config.toml
n_experts = 32
d_expert = 96
router_score = "sigmoid"
balance_bias = false
shared_expert_gate = true
init_std_router = 0.00799
lr_router = 0.00144
vocab_size = 8192
norm = "layernorm"
norm_eps = 1e-07
tie_embeddings = "early"
optimizer = "muon_variant"
lr = 0.00753
grad_clip = 2.0
batch_tokens = [32768, 65536, 98304]
Below are experts of layer 4 (counted from 0) of a mixture-of-experts language model. Rows are named router (the router's row for the expert), up (a neuron's input weights, with its number), down (a neuron's output weights, with its number) and show model dimensions 128-255. Each number is 500 + 50 x the weight over its row's rms, rounded and kept within 0 to 999. Numbers have three digits each.
After each expert's rows: "comes before" lists some tokens at least twice as common just after its tokens as in all text; "gets" lists some tokens that make up at least twice as much of what it gets as of all text. This comes from a sample of Wikipedia text that the model never trained on. Tokens count by the router's weight.

# expert 1
router:481517388513562542520561472529440494425564492538450376552540552550454512476529435463569517576504450411514533515516505524483430470470467460452593532449509559452499465522432496526500489490477405478489536571531493550429512500484436543448585435439446535452428452538507497464454476608527565588499458560623571534516535524491456499542582490444438592479442585600491464441423438475527572370602
up9:418430527546552564489551471446523389494524457544484452510588485469552510503564544482525544504555546541402523554641508585448534524423532514526390513521513517494409509541482534486459519502458537386467357487449512576466506505543565479494528548529469552495511521487471551567513585446504543506545432478521474469505477514538512483480523542357431544460588515463532534484423473535547464406427
down9:414521492445436535476644510533483459514462477501490472584511501408443485514541455456503477532579532456539524478529491492470481542536504408556522477538399482376526533598605459507477444454416571573518492487524518538524364480438492520358490565534560526489456600479394478539492506518523539547550526598557470419551444516560575420518407505564510488446504480520569518547496529524518495462459
up10:507463437536447462503436578538467374470515444544424545534509530469527518476473440460510484507447504536503495539455479457507452465469474617460532419455491524515519535409436518523472468522546420527511573590512538528485527422518466536605517486429509463455472426457498484446483426403492531437495559508558502528517549568473568538564514460512542499476541535455441493528479433422520500444495
down10:456529480501515522521540475460499430598533504540533398450513522493500458606521382558542555548411398448477539468541519471464423554538475454477571537451477382452515465536553512546503594394471404529574501473534569535475487491535533419398473545455470546433540570506446509452595481522473469547448520452413382521505483557585467497495445508525556540568456491551477498526419471436509527481443
up11:630390509606546473530565435490437507520522464534493518522510464457523519409518492467588549448457432506430469485579371481527470549521534448528494432492493507516405502492499501522601499362472486473536476470562594469486487564501475508543517584520445497501484467453498485575450481484516508588505478455523487480497442518463505524511522475398528533591546451499468423443494488498515457540450
down11:477499427431513487427525506510495442515519465446467522543578525571415421531562422498488540491553554444421480521508460571434477529452482526457447488433480504563558462475508576503550411461511446468477533483452610462572469516647445606487528503495489501454557482508553565481524517372470480526467531484458544409517455604526610448527562580504468568529418598510411522438433508531518370493529
comes before: " |", "\n\n", ".", ",", " The", ")"
gets: ".", "2", "3", "5", "0", "1"

# expert 23
router:420420441546444439511537433566524502484499481494487412550499480607569490500520494460551483540551445472477540523531500526468528497533426516557532504469602460442393482457470512520584500453437460388471456542492542393478546584451483500431520506538434517392522438537529496550514540524517574582528526418510559426482574466504513531513548462487440567539423525573511393530412499446473551470505
up9:438524515374476502442471521439555419445455434566555448455466456558474484515467499558545580531517547512493547531474414475518440516492462536393488478441431524500524358509499486480446531445481428384446597558589547469443461551495524484532445384515460442461535478531443483540528527536549482452478497484521507513587510561533485445468475546589540445512472507480512491464639559546453572467477
down9:479591380483465556503501549459518540468484501536601538474458389559497510508497519475485486429507515439455481513546521593491538464497477462546470507518570544481509517517500493426578447466480537489511460524473426560525633464528519478484431612501480502490515491489538489505566483521559527496498566463515450456481433521534535429543485440441523461420416460451556501506438452441481437479427
up10:504568406519556453466453500458577504475356555547523467524502544472583573529433469455560431587459486465574508493422448443548465531447440497539543537556640406519439489437544578539470480520471454487509484384569442485460363451458528589531479509513475489539478386579490540517438509501481495533497497456561557458461555601427526582474457419538587539409478479437590524549424510500442511439456
down10:469541451460503501496568527565456417474507462433495507490549518516581488469469619455461402490565489424511394492494459520595562495525596483453466517453499476521547453549548393627464518541462539598560452510548540516497493438516453511482518521479543495569455473528513433451469429530514455527510507528450517569460397515536478541546497534529513456502427448445550510551541503435475522451572
up11:545558404540543507447484434464585584465559429556458521494497489488487539447526481487532347464475468464541506568575567478539517461511561542565507566538429510531520478525529493465614583543562439474519441463478479435509532577413446441504415501601503549535521417404564391437490485457502565622477467449425439539483491536483476480467503425521617419513545478442569465524426521505519433551566
down11:517440606463593493513484542530514455527437560567411555466537556485495514600559479535437499455435495501531617503475554555454462488459554479456490513512542572549525535480466574541506482500500601577573469539572526531482522536583494524537515495513529552514518494512558504512513440608536590438461491559608559532423489552548576469415398416478464420487550533525549539499486482507535535558475
comes before: " |", ".", "–", ",", ")", "0"
gets: " 1", " 2", "1", " 3", "2", " 0"

# expert 18
router:560551559469350476491506405575544515529544530576434609547473498439454473564556434503549431556541505517491514491501462422472489428539585532438596423498511450514502525520478477443541469512482402520578416466505499528443423481470503464461464544498560435477450469560498554541456611570557543442506431492424507568551480507428466535490499450465540520544573570475502524398490499488515523535542
up2:573523548572440485496515480500557501449491429540446567511525477541524521438452532510473523567489507552579561417435400497539540452469483517498449506483464457480540506484440452461588427468459503456562499528446495594490463507576388484557517431537609514548479519484444517456410602577507486501518504516412551595406428518516546514524648561411575538500514466491553439471465526520550495529504
down2:486464448441426568474445624387502525563479498454517587484575435534529443590580498508495477387512459540498519503452433536550559447403323380551510480424540524487520524549465491442484488345438444415508474484596479453481512491525472428541447531479507425476483588549512443539409463518466505468508546515553466495450519466551554422521511501487525482544464436538579545494532581491476499490500
up3:559471515479468493545407456488502515421516547613363518524522554453579454425464490446530548531500469491591527469371566416498560447515507422498568470443508464516472598459465481518461507520570512469539477434497461477470476516481476517504468511516540374468419432492571460495487424488519572472492464549472615526568443596575556449566529466407512611471461510428420469430513571443494521485515
down3:546498463456520459491486432588457446509542522530477591415480514433494534517478545573558580553494544463565482457551506529511550453598473539501592534454475572446517530542565436438517442574437551449497533417615470456516514466509512545510492469426545487468490530410525468487484499433474578447585468503515466492544469482481503455470446573481517504513424481599489514541485565447482547558481
up4:506488504417460472465553500509551560455457538527441425587519430448449475498414442404523486426523475537489480476542502548530484580432545486490493505507453448452454476496482556446544478473478425463508505511462596544545441609520492539484448417554489474517502393454627510467515473515511567494434519397387525568494447451537553421432541558525538377532563540446473564526569562507554524558464
down4:518553555545535528431449518478568531456522527523537629498531599464470608514552527500429487515470487469477473488569491502538537509506563443404512541516492469542515494618477465518588473490500537544440392511507540554471529473426537509488489533449526400466480472512371553444545443493470506543464440590535517470428400469479507535578539540520572485534491491520479644498519463536510480582440
comes before: "-", "|", "\n", ":", " States", "°"
gets: "\n", "-", "  ", "|", "°", "19"

# expert 19
router:510556492546528524482508477506550614514504524485516485524444531506392553456373493408541459393489464524445613502418521497429521520428616532423490453533469468487522490535503479519475371576526516410399537434541543551444438467521502494508508537487423560624453477508560541569502450492573542484491471504490560615497441482457437581497499607493478519547595543380576556535441478554486498488554
up2:440506481467550496569537548458479535550461508462518509515475519494409531492638489491542477403547495455498529420483371515495558632459498546494501560636392534502555428498608503414485478512499503476474490520472484575514538557553557480493469445541388428493487603486491528507558545463487543542494498522499526524495531474498515535493526536551464511491460361493441457412467535504562491452536
down2:537571480541466431584531485451389454427445562520566523515616511508526457500551513490573449451467453494458383474437510507533488518548420381469510414521457521538537531484416449487481519517524473489517590537473519434553555495550447475609564494562595456404540584501430497503550456437514626509493525446485415479507505521460533589601469460491528467459520414449501452472514464504482481460473
up3:492550448492392479426486476513495503513479541514375601568519476482434454581512510485558525487488495509518465459509539437509517556481523472499470518523472462551481547554490499430492462545484526490476512525522484436523490603517453515480387569605517500533445560466508497548521471490498590493547448572553523481549515553492531503522493535440557465563521486431465469482525485462547463474533
down3:503480538473574487614471452573436475597566439559446563478528472588519569457587451547536504406542487484460624526532529508573518536552521397518479405505622451566586543477470465493462399364536528536478449466498523489446466511568549521434503472470500451555480553495506518532561435473545492469488536611569492525538434566431497402484529548523508516421437461450469511453468449500466525453557
up4:411541486535527614528497532601443462548521571508479520445548543446434520451527487431566453536510512449449445509438485476514452548461493584554552492556369530426515590497436445546537463586516498525505481484512521502520484556566537656510565491533522539529551537518547393449563357488446510604513481529530397598540493430530558522438503504499496429458492530500535477488401489525435459501517
down4:509479468429448406502516414597563378492465463515477613507445491423546520535593507581558527565484497604517531408566466499451543539490535501512459573474528525464507502436468520494353500558607463445473469519422554589514452560429470514492550530470423497456505457556472531459506509466502611460511533446485459526457506391459468523424529517449417441493539484599532483475543477433438525514424
comes before: "|", "\n", "  ", "=", "-", " 0"
gets: " |", "|", "\n", "=", "  ", ";"

# expert 13
router:497522521521619497530568440490472501532469439540481451442461538358416439375613437383549477513563504536441504567431476452505480598519514544638513461518524607483515419467503428507381587512482487508520424590459484544422518493547414459457403572495485471492497472507415442424453544469512491508464454420509473557470578487490520401411524447468457522533532531481493514498505452497484574448493
up2:532509477481441481478363474484642475487569543524486487425527512471537501522474580494493537479375566517558444535447473472502499573548518487586450450498449487565396523526488539466400517509577430474446506400494486580499499430517519492401522478543549541563517503478509414551482523575542468497406392410528545443451522477505495437523582505480444482582465621480458479494519525394541570550493
down2:488428544576421468521494517459498462468581477584473472563526528483611538523467482507503470499508406492595528570457520554530398459460613453480482495487436500561514537506604467397493384421482419567531465446380545529468556528513580495518583504531501534410484522610453549549456538565519443520426459477480439466409496446546483509552509553531425548463499456499418458454504467502572400475486
up3:522518471516523443491427451416663527513485521507524550447444560493498552553496493622380533396497475586437532486512452410599522413413533496510486347522521592418543536466475489481435488531579563544555513562412458538448504508536551495454505565518459436456543434426594471445465503463506403505591528446564503462536549610518447498466576451493494469487478498518438384489578463477433534469538
down3:550522517478518491455444490549554444531417394463568588455513486565495565493569511535480536446404529583488528558512443543459505554479471517611492539545510516402447541579469462509424486573491509325485454464599458483460534531504497496458518464530487448461479570463493535494505494482502465520536456479418499482378417571518520432543458501508563558420451532523505510509579639527475557557443
up4:445494479553503483489457465527528581543475502416547489510514457469477464511467467470591443540448470440455423461554459456448508648541507393446518524498521536603525560440542452541495518515565556414544494546470512618423477421444566610444448327509487485530484366528519511442564532473501506579541463399440429437468575464474431525495496540421443534567503480460434489532567510516591433525496
down4:490471512461445476486544533590534471522576500441468579536476487459485481404505529488529566555516526556586511419482459391465512510551503492503578539471440494522498469521541484504503588535567534556505476504425460449522501513444445512413489504494543489391542436517477446464420428499502475471433476540451521446619538423494470495487498466449515571525588480528528516567451531511526549530577
comes before: "=", "\n\n", "\n", " The", "The", "In"
gets: "=", "\n\n", ".", ")", "\"", " ="

# expert 20
router:563454470537467560436466481474580492504528518484540574518570434493524468491541466390518550539495464576461557428378455454485536514491565486443461550445533509600505521452467434502492495532513474377612629483552486552430482567561503556520484464515512485490437544499361496559469573410562564450624358451548509483555512559461475538528565466598527537452472532564506525477413544509508411506485
up2:570540566470478475500477479528502502516453522476384548422539539503473548522411573487497475530455417506542460525496446422509555525498489582485562505532437468532492513537551532595596512465584552429467474509438427442526462462545519471525534546558531406465503442454568459476486523398494406506418514569508496525496496496514472698490508558442466543455570587532558493504352488499444597569469
down2:485548493516561454420499415462485450464401494409470414435516584575511491456487495522537406371582564552522566404549603456480615513465425573521525541399516475537517587492448522489445479528478470470455583505460548589570471523509493564399475497380476504417524545565619498525492452514484456523476506438523539510524510438504530545564540546469524566588540547508475346522562502502415503497556
up3:494521590493440502519430498466367509512458442496456496591568521457473421520535468508568460507453412488556618516524487514474525514545486452472476388473439523530404460507474529480565509562453492436464499503588540584399442430483421549490488463667518521540507515572515472507518450523513562525487443599564452492452442514506491507486546433546499516513531494454432478430557531511479498468465
down3:469404553459559487539481455467508473439457495567555472481560456528426576558535560483503516577510540517524504525489469529516582521490510537460482442448510533472548431454492520475539616380526480562479535503515484518489531653535455471606510613455508496542487459489476482412519542514482569449385502517502588487426482424550547441504558517488494417526469461517453533492503542515521514563498
up4:543446485545488510492419438556462450540607447422462475372427507404572498586504505458563439498538478528427616438469407412496518425487631473362474526548529521594497549469449476487527420531426441496465548510473524493424487514488465559546487453519488500544498548500540516521505518565460532561525502497442565487465481454510491586444567532591560463499445518507486533490515496526564476424502
down4:491529541441487539465468464570468553463505455516500506489481453463496561445592488436539461508474520541617530588505551541517527386612540571403492521488423418483528464485525487599443496503420525505472422471546543495502491537564515467374509506515466523529528533456428543504388443508469521440544466461491458567548470465560562564536442390579475505465519484551523574531527594404501451561475
comes before: " the", " a", " to", " be", " an", " was"
gets: " and", " to", " was", " is", " as", " that"

# expert 12
router:480428507441412563527469516463527446536488555515468415538506536500479466513528499481548480498515547539474554553481372465581540534530433527513540533486550506570478444581490604497487517510537509443516431610463523458493445534471496491506539573485477530454435455568540476517435615494532496590402441440566408526585490522591498498456481452568457495523582525422447479466519474534473532447524
up4:556528635449522534557408521466557567451438604535456420510500538410487565476450483490463564539551557492508521604509507498465493621557401555572508479504558476536501606523524568417529523477504534481495434519578491422416435490509462471491545406458436534513530613398492444536431524418475473615532473515438525557580512476475492483512513434452514553495465571416461564545504507571422527480467
down4:578556558547545494495449478480503437445577517456466586538501551471495574486530418494549546546625427498429500410469541434538441469450507447520571552475449455488448496526413575531533542524493488464517464471427515529436504438521504533414512481427353487419500427491520566504478458517525492539491485498571587542566521468513490479526532479581509531470467512423491492466532503497392463520532
up5:524518515564563423467547389588537437456471460469476472533524450428527554553488516573451503443561536513499489503522494387528548506535464511509526466507451531437508441464495537489533465614611447591517550483406513508475529454510537479551456532497419545535517406461550508540529554379484581559497432516484526518484390515454496517398466516554561525505560446514481526523577557542564505500472
down5:541512504486428608539540539428384530545523488537549464547471512590493479496383558555527546478490477504450451497583494544426542481541504492510525534442511471490455535451530440513591461535452446468469452506424445436605490578449492536480535449490515492504461468522519456612485568541430429446450528470455494488549365519443498511478484412368491594489435470529528501470477448515526481499472
up6:451481473533550582383450536518503509488560470521489510633466533489536518475521475351604538456530552483437609524505513497443520462450493581591534448492488446381424561489451427474467498478473538360607539462456581433477505435581548568525504522469535427451550445508610601534468461465488627464501551563524585494477538476601544511459513532512569420470515459503480543539503437491487420514532
down6:422515522571507532526552502371448519509526389504485486583540548436459450482502535453515490544571547426403537447378526497405447448424523473545447605457446356495499548519535491462375485570491472444458494463519463518514405531542548529455522490488552557653530433484560497527577489477449506424471493596524540536404491567508523520557572459538517483549476490546418531402510452408484533608482
comes before: " and", " of", "s", " in", " to", "ly"
gets: "s", "ing", " of", "al", "y", "ion"

# expert 8
router:523491472519430512553442489482491559526466558505577493532450563531492457450528583405468567513511445503489522515572476491469486520505476546531482422571512484439518484537451607539516584525406549361522422568497500507495558584500455462485583562443488518471502477524563492542461570480561538562531444507607551441507512547387443502559486488451497430501551409485562362525412590463406453514431
up9:473495389545473534490463422429436523521538417493507454525509465557532515540461455479590521532507481443503549457582479458521454543483535429493517528516554538461443384502542561524492440477487533449511449470580592567508451439465428507491494543506498575537537484399561524510508440576502495506536523494476595411378498580484437557524514534486462541513503498439512539462427492566429511505652
down9:468530513564548572413462441400493504418593502448522522442438520473389436535566471417454558572512488477504623448521516496535521436565470527556493564513458448440533493427512526512521500578502452569437434608512499455515516437451494475474419498512554466558425487488459434504450531429449416397566497470523485498418444446566516443431488507502480512524550443450413417572493587370495540618453
up10:471554539519494467503507514487497612437480517513444560592579541436488574540501488538378429445520508500521551515536481514654461433640474513514543496471515542542431461545401407456431538541462495457477522458441463577513561505423553545535540560535491432592515521401544375464588505491465472478473535427468468563441465502480462537481470501477422540520481481519521501534507515603472376521514
down10:539556541476468441569500440536529496430435626553498471594570443517579453652510411494453542396445528519419543506437474520460382547435548544515474518497469538460535502482468512536428471567469491568458496466534426444566508477497418564540533366512533549543488503538474382577544568552454528503455446536538403544529496533594459526513581531478490481416521555460552518513544522414504483469547
up11:541518534476436470554379528534511526484528635468466533547509534487601457513542491492487460521500460523591526472436522562529582471414533535521540453378399565454411499492527443481513499551559512485450445498538523548427534527516532547510547530557526432467507522427481487500491587454542503620458439479497516536528551527520523583578496512402513483524409568543495465565583461461567435495452
down11:475491470600421482447498469467613511454440531409531514461587442506526497498504362418471506441471502515509393473432485512469563488456493522477551460484548433470467435498547672483455516468454480497516448430540496462486460526560477551441480507483483490490502476491552569577513511452427459435556471510526593512505496524518550544523423442486534408527526483550529496497566548570537514472504
comes before: " |", " 0", ".", " 1", "  ", " 2"
gets: " |", " 0", ":", ".", " 1", " 2"

# expert 5
router:433523512568495523464472461523435558496553624520461500464564517483386502481513403459509548457412485457510485520472519421578480512454538337519354506473609418530514448570451432429516474455561477497537470531454477542536489566523445534530491469464517447540426582574371483461531523610549509672499414528454522569467487499470462500498474545443543523510489527539443464543514457477508501527623
up3:493483581480542525491497458445488415470582455498566498511524531505527484490507482447515442531529615443468429532527533515582535525491395460576510508445527490513501498519496537539412498423537557535504456492482569532626561555504489622527527504513481524583459406475452421469572525594511529531523488455502369458571483540592555445512549522527437458468512434523434524585512452541452503508529
down3:505454511511483592528512583458498472478512504579503575511528505423464529483538599451467395550505504471463473469589564570492522498558407456560511568474586465501544454555529363473485452514494424485515419538528449513519600459448480502495539457531419497496449539538414641478541468528461419492471424576410465532493491512503417536510565449469509545492529624561476502580463585577560475504494
up4:520474458459511436552541511519485573503606520505396573517533521508450549453423460544532539576507497530523512533535537477609487583509488488480540593538593538553549443430588495522521447468561492435555408477486557551489468429413493514411525656480454482544512530522556521559473516413434473397481454470463457526611416522521552526529582555545507420416576529525400498462357551523499473390583
down4:427488534501440466487447483507479384497530491547492470508571488423472532548516510594509432507439527496601470473595514462594479540611504456530465444471504534502453469537454471514426499467537613466459500499551536471510546535564442505532500395540473527560437500412531580588542545478566438522444400498531496453469489533491499481521576502424478493507474551419503580506558489544519693537433
up5:564524512489523443461494502550549467501540501518495420583515538492482510523460460516504549468474344584522427526563491486497527521477431540468502492613518481477521559553505471481428370573575456537554451518431439602514583438563435510517429557541501418567488472478532408562449475539502539571573509560411543544529412454511430512536434447468487512435446484506475421487512550484485501491434
down5:453512420495544497454550529514581522493549404542439557535452484426405565530547578487576548530490502442441492441485490437449548516474584516455528425497558595471540492556596423457469511500495590503510496508501484480607465446599504421488527611446480600436460463418296429541510538492475419541429467382581384447468498472411549440438546482479566531591548555525454425490544564528490487533509
comes before: ",", ")", "\n", ".", "–", "-"
gets: ",", ")", " States", " 2008", " 2021", " 2022"

# expert 29
router:503599477529421492444506486575501539626516498500427490506547463589510524518552474563468483533430588504480479475531487571528527523549476496559496538487566467607470485533470498535533581455496530526495531599463428467504449592490531423464504407500512421527485597494456471513591544467500495440508405534422433487538514523370546498506516482439539454518517492531480424545351501479535588437504
up3:390566559435475618478507483572535471478423541631470468564467488441482490499474579504490523483564511526515478502571654510545563435441598496570475504498525544468555443542489542546499481493496588571521635551466538488480568451510409509527503526504468397521522581538561496538521528540475444477438414482527473565519535456428474500506476519511518588444505457558461456571518426462541504513540
down3:503494587420484546469473537489461564505535480503498452563450509544498536372503547485459516467519541512417484510515531536515487471390491611449483507500510563512517511561544559458457497472407432502486495566533462490410522470511393508470475448494501484583450431461508463461486542433499435543548517471452516487435419542583502480494386512531522468478473480481473539523530492443409522530492
up4:521491459498546474354532475591440594498528577459443550625485492587494461522541468505454445441436447506449600402539468567480398477397489483472480451584554469401456362445485549457547544477463538519564524524429513512520482437556452527495521501440525572546545507484445498456543461464528558445539539527504499545510427426530530465465565624524549444599476498472581474531495490462473489445611
down4:542534458449510490466484563522545528516545488496521530485416468527485555517475585562507456541519500549561514393530502499460408485427498506563571502586486450421508441430552572536435522488497455473436530519516395479460433574626508486563525487472484547482536611458512514474424490556486488486510479446413430498467480480474468498464509472492486464555482489533481478515476404488548536488457
up5:552456489531558537463516484531486438577522495511474539531529541514509475528368589475584506438487509534536533521501561602449502539502473583501563555542558421580538577478463565477460523436545448518522655476510481551544525451403585522472510539518465557548524475462511486581475536516498488450583443513482501444502443501500576554426570442521482451511491562494547466551501542410506567501429
down5:537414485498440498468485530559536476577404549559437549510454518529490451418604497535436470545542506461483512505561511488540500569422439510479543539556518555481520521605511512478512604521547512543509460473471335535487491432481516399530437502470547505505541484545487461590424532603503482421659465553487477509444580531468474451461517419401504566414521523451592530544562382492505425556448
comes before: " |", ":", "–", ";", ")", " ("
gets: "|", "%", " 0", ":", " 1", " 3"

# expert 26
router:600466464474632432430516501392460535429443477566467465544435434491496507537544597483516496544438565539510452475482492564484463554567548496538589443430450510474535478464450486497442568458541402448448453492459441467505518436498478416556506464494484506518575518560482473407477528410471522418468486549533528584403446533508493400418460515421521485537520480553390510488472479536547566487405
up0:526460390558627416579515471538359521491567485465542560416468526432596480458520609680571560494547529485500525499513459532516536555467511511554572521469476453526490451412503512515466485519549487445414436458423520530519494562513601564600595518528458579557529432496574532500444482431477549535485517463529489547489464430646552515432451519523520505451466452527517527518433514495501515474533
down0:517559518507479459554586561625474459460387501597452467476546475345499455422510452435552404560552459533490498494462515468462444451502581497523436465500542477560600527480449420433479451540503559452526543445433497467479535457511595460523423562450522517535477519529497533568480565570498421491570520524470622558550630418515477445586433502563445537506499508492543446488429485473433550559493
up1:500454513399567531514506517468549569462443495567514465526460526480520511474526569532526476404495471606611679530490495590487392542478516526538507498420565443502539441535436523491484494472527547390476453527498460547469478530552538396503430514480559610534505574529460430483474483430494548550562528559592455471534460467379504470523514474522568534464470514468507379492426419490460552544500
down1:458481560461429513537571555454446475466664415474456538531486538489524605506536589479566474498515610543439474527554508480578475473628418511548488529429582565488488500430498448411555526427500440495455494572437535445476497539574384520543523516535480509489446509439608442469413470420441508539449501451531565471514547501499482467480470446503496518435435583502423527488460484452427564422607
up2:448538447403394581466478534520558496550516577521519539432511474480573452531484467531497516547450443488546450476456551507606569514469475434567599445524574491450510482565483532575443505557608429486477476517500462465552484515477520441467514539483561397491488607495566616526472502541479603371507484495493413444548470530433565440633463438467513512497626598541421485581494493557500555534606
down2:534523462540465533554426497455455525488310480539483457546544486479487496517443444507437560472442488527471446447452436502461460494506522449507540486461457572500485529543459501589482522502505455441543509491446577488575455554485539535465651505565555505475542527486471466472438375464521607511484492539477616538553625540512534586415435589435446566530476499520497484613518407493507515433531
comes before: "-", "|", "\n\n", "=", " The", "The"
gets: "\n", ".", "\n\n", " (", "-", "="

# expert 10
router:519459437476486477463535505471489430439470449435539564543518523407497437582527417556564569493448446530474466488514514480519611556476509511503485478489536567488453442545512563405489470563446457465600578548484568465345494559434487574492480475515589556521455538520421492520484484453399589629603486468542505584590446401472544497438561540546475469595489497424409479469541489535561384480488
up2:494524484469471457498489528472483468453441615486514540488587445427582519493466530453375575534446579399496500423473457491532525433459493536413539558449436614577520523464470483441478483476468565454517489467525582570526445445432437549517495485466505535632498554568344513477501510447516527557472560432525500494484447387477496475542441422290546512464488392433539510545405510453441539517520
down2:434419456509499491492453468573476539522458463523469566465524484464546471455554489574407533539466512520484458477545495482450476531454559468422390562532455468578415425550498500476482512468636457460574491416444540459466577506348495501546458496505590559511563578527455488513562498578505512440564547473551552446497468492575515494554353517470512502480515487511507525487563525520514541503546
up3:472499592431415446488433566459455506439477519520535544621479494450495477528511407544546559550462459424481497541559498510410575431486550520522574472472434512571470397488539463419538500513509523389485498478489472444394492424488551494617569543487548482520493431453552360569434492478538508493463516561560516459528521564460522585532557620580524449479551562504486491546488499530509556547527
down3:532465467385499456560549500586597539511481490430556513496404524492467432523503579501550480577538522517516494533563524490532538609402427517506493577482464563586491483427520424441532461489552513491444540441477458528542511451552519512517511511578474553475486487477534479551534483529519414488496465459487445479525594466473484485534561449579468475488530488550518544455568525511498461541486
up4:458489487473543573463454526479545592493398512484408458611584433412518571376532379432495404546547552586460522407470585525460621528514515449491467453536532538556451536521464578509556500510531575495569382565402408609567596505521471475585454446468516515421510523524513453393493491497464425586443568563507495474487527600567554547558572426552459531556508476465481504474422525462512510465556
down4:532482555510524452405431465495537504541621484573551456516545547485485510459470500464446570486587566461519537571512410521496587486580472461554549539448499359448463532579572500498435516486601404465528550437456492538520473509484573487491620438454524527451579494475523554498429558416504505466514497486493442527485434457459553525548466595467457376514451403558538520551467507486415477611398
comes before: " the", " a", " his", " first", " an", " its"
gets: " the", " of", " and", " in", " to", " a"

# expert 24
router:526491547460426480443434435465573528475420551504488476545546404447553566520442430523472491474528498565478455423482441600474507554558529496533471431508597530535527508463472477510495572526478434482502550446414465588595525483461478578517482494575437494436558464484462529521494506509536461458518465467477428490476603600493485442497422465546571496458496473546531410458403530502477497438573
up3:514478445439471543491463475361577539474524499549513409527509505499442500528559441421525425498606547487502537469427476641567468477525515560550443492419560565511468434492497466537420491458349472495572438553549491439564518578447547536441473524464399461409538493442521448508579612493503545479484582526436470620444497534470539442475544508467483535541454416555438395462536462533444492527593
down3:477574548483457427500465448516481613486406423499498441554524436523597467511501465484414435459415448464521529440521624471442520543452460423558475564539478447519564567561444399442484472525591456506518532497538585623388513463488434500518555458465479539533550480515495514536409478440533495462653445530605472498603457522448531469389524472562490517480538520544478398510481477385510512471589
up4:547486504510520505454510481470535446446457533490529512470472586425559559578509497559522475528577569455558566387534493581480466416487476540486537473532495498475432437551535586529476483605547490518445474436479458493520444548446446582520528502512416520623472458504476479523469395565519510466523436489531372448516602472455545500544560576558492442545522508408497484516559445529487507435606
down4:503380535537489506446433558554543408435391482556452480509459506450546485513582623375517451504496440571529512476480526485500488430500510464438503402520528481499443413543409463536532431594476544554455475450434444495512555532481522505622558547514526480491507555533400471495513520481539497371554441455488550361518443477456573529619499519507606519453486523435523547512495458597508555473496
up5:485491449431524492481484477521442540498578495538547472505524452427452524443417542480424569500465479442521481434515646514511536468537487550530473549374446448511490483526565503459552486549489516504532559533531515369478539500520479501524462489428483430506489472416520409518464545577480424575366357523524534496542458499470458543501574533477523540531530527514507532503515585523440473554543
down5:529427543381562509420448452429549490527440477458500525418497364481497513429496585526447627536535511494535485461530514486420509570436478634528468487394480486501439571514526521516546506448480507535483602558541480557548615499464498500495541502543444473541459490519526445459464521516493543549400503396515534477533513551418451539603555608495503450460508412483451494473497472572503541513595
comes before: " to", " in", " by", " the", " a", ":"
gets: "ed", "ing", "d", "s", "ted", " used"

# expert 22
router:538512499483475507498559489496543445505545513480568551556516572510521454473550471498523482420506392547491533465540530452504568575509522502445478485447488543456427455509426610477542456455497434481564516471509439437311476541477440566413517453457533493513518459464444459558381531422487519657614428505518483491508476517437530472504556472485488449537493573355435412442534556399503452534512
up2:521512552569482520481483497417512452486445503471445513513535544524542441561380468528554487489541464539522503439525428482513462394464529511465511426546542521567537589468473552468463462465517484487430482426564509558569466441504535443598515514497539524528545549452560474496410568535485521470431535564514518473395546513449540485509572382449490483471551563499519378504554519482508504453476
down2:457512497534507518465458519565480450521435438439448481560492434534528431532521494440465495409468471510555547495468493496594493595459498538506527506466502551509547501449462487466501501529532550522475537453514421469522497546488478535450568487521564493529474514422549564569347553475507593475623463366533488522614462463544572561519489565482397575500500517522495459527606554478475573527561
up3:550541467495519473450503452489427474525541511454519598509415494462564583458488465492489426519503416614387571415465477528511489579454518506435504450492530448484517447511459531528478538576505588560436473455517525440500596535491504487527495456534423558522522440532524541586512509516491419507500481540499510458577516536333468552425541538403559467545488522518499455521407463383454577535535
down3:440483493455462479470439511522412485487421554521538423438546491458548552542499465432577505540463484508465552508485479511533509468504502395465416500557470499494629509466546480468586508551416526541571463428486519458430546482525570502575494505402575581500488443595536454510461439564568517431435555479449536496439473447485491595492535515483557507462597486467530469539530383443490443500508
up4:456475488465444489522476499493498500509568597497472518492446473548576569430445575433503479394476498540479524534518506574467588514456456465525560481393380507503532485469550610496535488469515509482528551536497450512531547499524527482495471553482431476531474609445566501603504453468497446561569472603433475501471487493483469548510509461543567416492566588424544447435567483476552510583405
down4:442460488458466501487598501491499544481583565431449446471467576457542565506529440467458460493408509508461531438491453534452579550542480453544549525510438494524502415456508516416466499417517505531512540558528511528470476439492444504528476468511430518445428552455560440533589468454538431551440466517446459560457536338499500460591478461582517488524561467428405527449485442485531569517524
comes before: " the", " a", " his", " first", " an", " this"
gets: " the", " of", " in", " to", " a", " for"